{
  "router_score": "softmax",
  "routed_scale": 3.4,
  "n_kv_head": 4,
  "vocab_size": 8192,
  "norm": "rmsnorm",
  "rope_fraction": 1.0,
  "warmup_steps": 200
}
Below are experts of layer 3 (counted from 0) of a mixture-of-experts language model. Rows are named router (the router's row for the expert), up (a neuron's input weights, with its number) and show model dimensions 0-223. Each number is 128 + 32 x the weight over its row's rms, rounded and kept within 0 to 255.
Before each expert's rows: a language model's description of what the expert responds to. This comes from a sample of Wikipedia text that the model never trained on.

# expert 5
It responds to: Foreign name syllables. Syllable pieces inside non-English place and person names, such as K-on-ni and K-un-ji, plus country names like China, Japan, Syria, and "there".
router [ 76 111 123 106 152 126 101 119 175 184 144 154 158 137 116  84 141 160 148 153 129 133 112 143 155 152  74 127 134  90  89 192 142  69 209 173 155 170 124 117 146 159 121 163 137  89 150 105 128 139 124 119 131  99 127  92 119 129 105 123 107 104  73 124  87 117 119  67 129 113 101  67 118 126 146 107 121 143 101  99  59 105 117 118  67 150 173 145 107 129 155 111 152  86  88  82 137 174 113 100 177 168 140 119 142 119 171  65 142 161 157 110 130  42  92 103  96 125 132 163 163 143 159 150 124 107 134 129 118 137 141  83 125 158  86 118 129  93 127 150 171 178 119 217 124 114 157 104  77 147 178 159  93  44 168  67 192 108 182 191 132 113  85 130 158 108 146 141 117 135 121 141 116 110 109 180 125 147 178 151 119 125 106 134 120  89 109 133 139 127  97 160 124 162  78 144 133 126 205  77 182 117  88 119 148 133 129 143 156 153  94 126 133  61 171  86 160  81 128 207  71  99 121 157]
up4 [ 88  75 141 161 131 216  92 107 171 186 130 126 183 118  76 147 163 170 176 103  81 108  98 105 116 109  92  94  82 138 102 112  63 105 155 152 120 101 117 100 131 134 145 146 165 100 148 161 167 154 112 170 119 147 138 106  71  83 124 118 153 166 110  86  54 138 156 102 105 109 191  68 211 119 141 115 154 158 171 180 102  90 113 119 129 152 128 112 149  96  99 131  76 122  97 102 108 168 182 148  55 126 179 104  79 143 105  72 110 111 130 118 148  69 132 105  80 168 123 137 131 159 139 130 102 104  92 141 144 129 136 145 130 146 123 170 130 146 102 175 133 116 117 138 153 144 166 182 111 154 146 107 103  56 174  98 122 178 141 118 140 155 164 116  95 148 152 120 107  94 123 124  92  88 104  97 129 103 107 137 120 163 131 155  96 180 105 128 123 168 142 165 134 122 136 143 113 190 211 166 170 207 172 167  97  77 143  87  92 135  99  94 133 112 151 173 131 127 158  86 151 102 105  94]

# expert 1
It responds to: Mid-word letters and digits. Single letters or digits inside a word or number, such as Ter-r-ance, La-c-key, the 1 in 1945 or under-18.
router [ 97 139 115 167 169 133  81 168 139 192 159 110 117 148  99 119 171 105 106  96 197 125 112 165 118 157 143 162 171 166 149 118  94 131 109 137  38 171 124 173  95 106 145 159 157  95 155 146  98 213 151 136 126 160 118 128 147 100  84  78 140  90 137 145 216  69  93  64 139 111 139 134 105 172  86 123 171  93 129 120 191 122 160 127 106 141 154 122 159 157 128  77 173 144 136 100 113 173 113 191 119  57 148  52 130 130 156 110 107 210 135 134  93 162  89 110 119 120 102 158 103 145 143 165 102 115 143 114 137 101  93 141  80 154 140 117 153 121 137 145 126 134 160 121 138 128 158 175 122 138  93 161 154  83 171 123  91  78 121 132 157  98  68 155 137 105  98  77  97 133 158 149 114 122 100 102 108 121 121 142 134 157 107  78 153  85 136 128 112 122  86 110  84 113 122  99 120 114  46 162 177  95  97 165  95 104 157  67 120  88 167 198 140 145 190 149 154 150 128  91  97 132 117  88]
up7 [182 122 164 179 184  80 114 178  88  96 167 138 186  90 156 102 164  95 135 137 162 149  82 113 150 127 146 128 118  79  97 118 103 129  92 147 145 119 169 159 110 103 184  87 136 131  75 117  75 120 119 201  90 131  83  91 111 189 163 126 115 128 108  64 162  53 141  86  80  97 128 153 121 163 131 119  92 118  70 154 114 140  62 127 186 123 101 105 111 112 101 137 140 128 175  86 149 135 129 135 148 131 170 120  68 152 191  98 122 127 101 123 125 133 142  88 111 127 120  96 159 113 178 108  74 110 126 145 200  63 126 129 152  87 123 143 143 132 147 106  54  91 136 102 173 168 157 135  81 186 139  87 115 177 166 138 119 135 144 155 131 125 150 108  72  99 129 134 156 149 127 104 172  80 149 124 144 152 127 121 147 108  91 158 152  65 124 126 138 171 160 111 173 116 114 146 138  54  90 165 111 130 155 149 124 124 166 115 136  91 151 108 158 118 167 155 122 168 168  93 167 171  64 202]

# expert 14
It responds to: Digits in numbers. Individual digits within years, statistics and table figures, such as the final digits of 1986, 27.434, or 7000.
router [189 139 156 124 122 141 102 137 126  91 145 130  69 110 139 177 137 118 188 132 159 105 116 139 130  81 148 150 129 116  94  73 190 153 156 155 115 123 104 159 134 166 126 101 158 140 185 109  94 156 157 160 102  73 156 149 117 101 143 121  96 153 128  84 153 100 208 153 179 162  98 134 108 141 110 125 108 183 185 105 101 138  89 139 135 118 131 183 108 115 227 204 108 113 103 116 149 155 121 141 153  98 102  87 123 169  86 112 178  95 167 123 214  49 153 131 139  91 161 121 135 153 139 130 181 142 146 126 121 145 128 157 114  95 157 111 118 162 132  77 115 184  90 152  89 152 123 116 177 182 154 195 151  78 148  88 173 139 131 145 109 142 156 110 106 153 147 172 146 132  90  71 138 166 196 172 126 124 148  95 152 119 127 159  81 116 120 111 122 146  99 115 124 134 154  92 155 122 106  98 172 196 117 152 131 139 152 136 123 121 116 136 134 165 157 100 198 141  53  93  64 141  99 191]
up7 [112 113  86 116 118  28  47 170 131 100 143 140 157 150 188 112 134 136 123  89 103 126 130 124  93 106 130 112 127  64 107 102  90 114 138 132 132  90 155 155 101  76 133 160 145 164 142  96 112 152 157  60 170  94  65 156 135 200 110  65 102 156 152 111 136 155 138 144 133 140 148 124 105 109 167 144  88 128 182  85 101 138 118 152 136 153 125 117 163 171 122  85 156  91 147 130 203  68  87 185 156 109 103  79 125 147 175 183 138 171 160 100  98 145  83 101 150 124 141 153 128 140 131 122 184  98  89 110 125 117 112  98 108 169 151 132 167 182 153 151 115 147  74 125 113  97 121  93 162 146 150  94 213 120 102 104 140 140  83 142 115 139 159 166 101 134  84 105  81 136 188  93 142 147 168  81 121 120 133 112 159  97  84  92 161 191 171 108  92 148 123 108 150 109  43  72 157 177 125  87 148 135 110 147 162 161 127 188 134 125 136 165 181 172 110 136 113 169 117  94 115 139 144 131]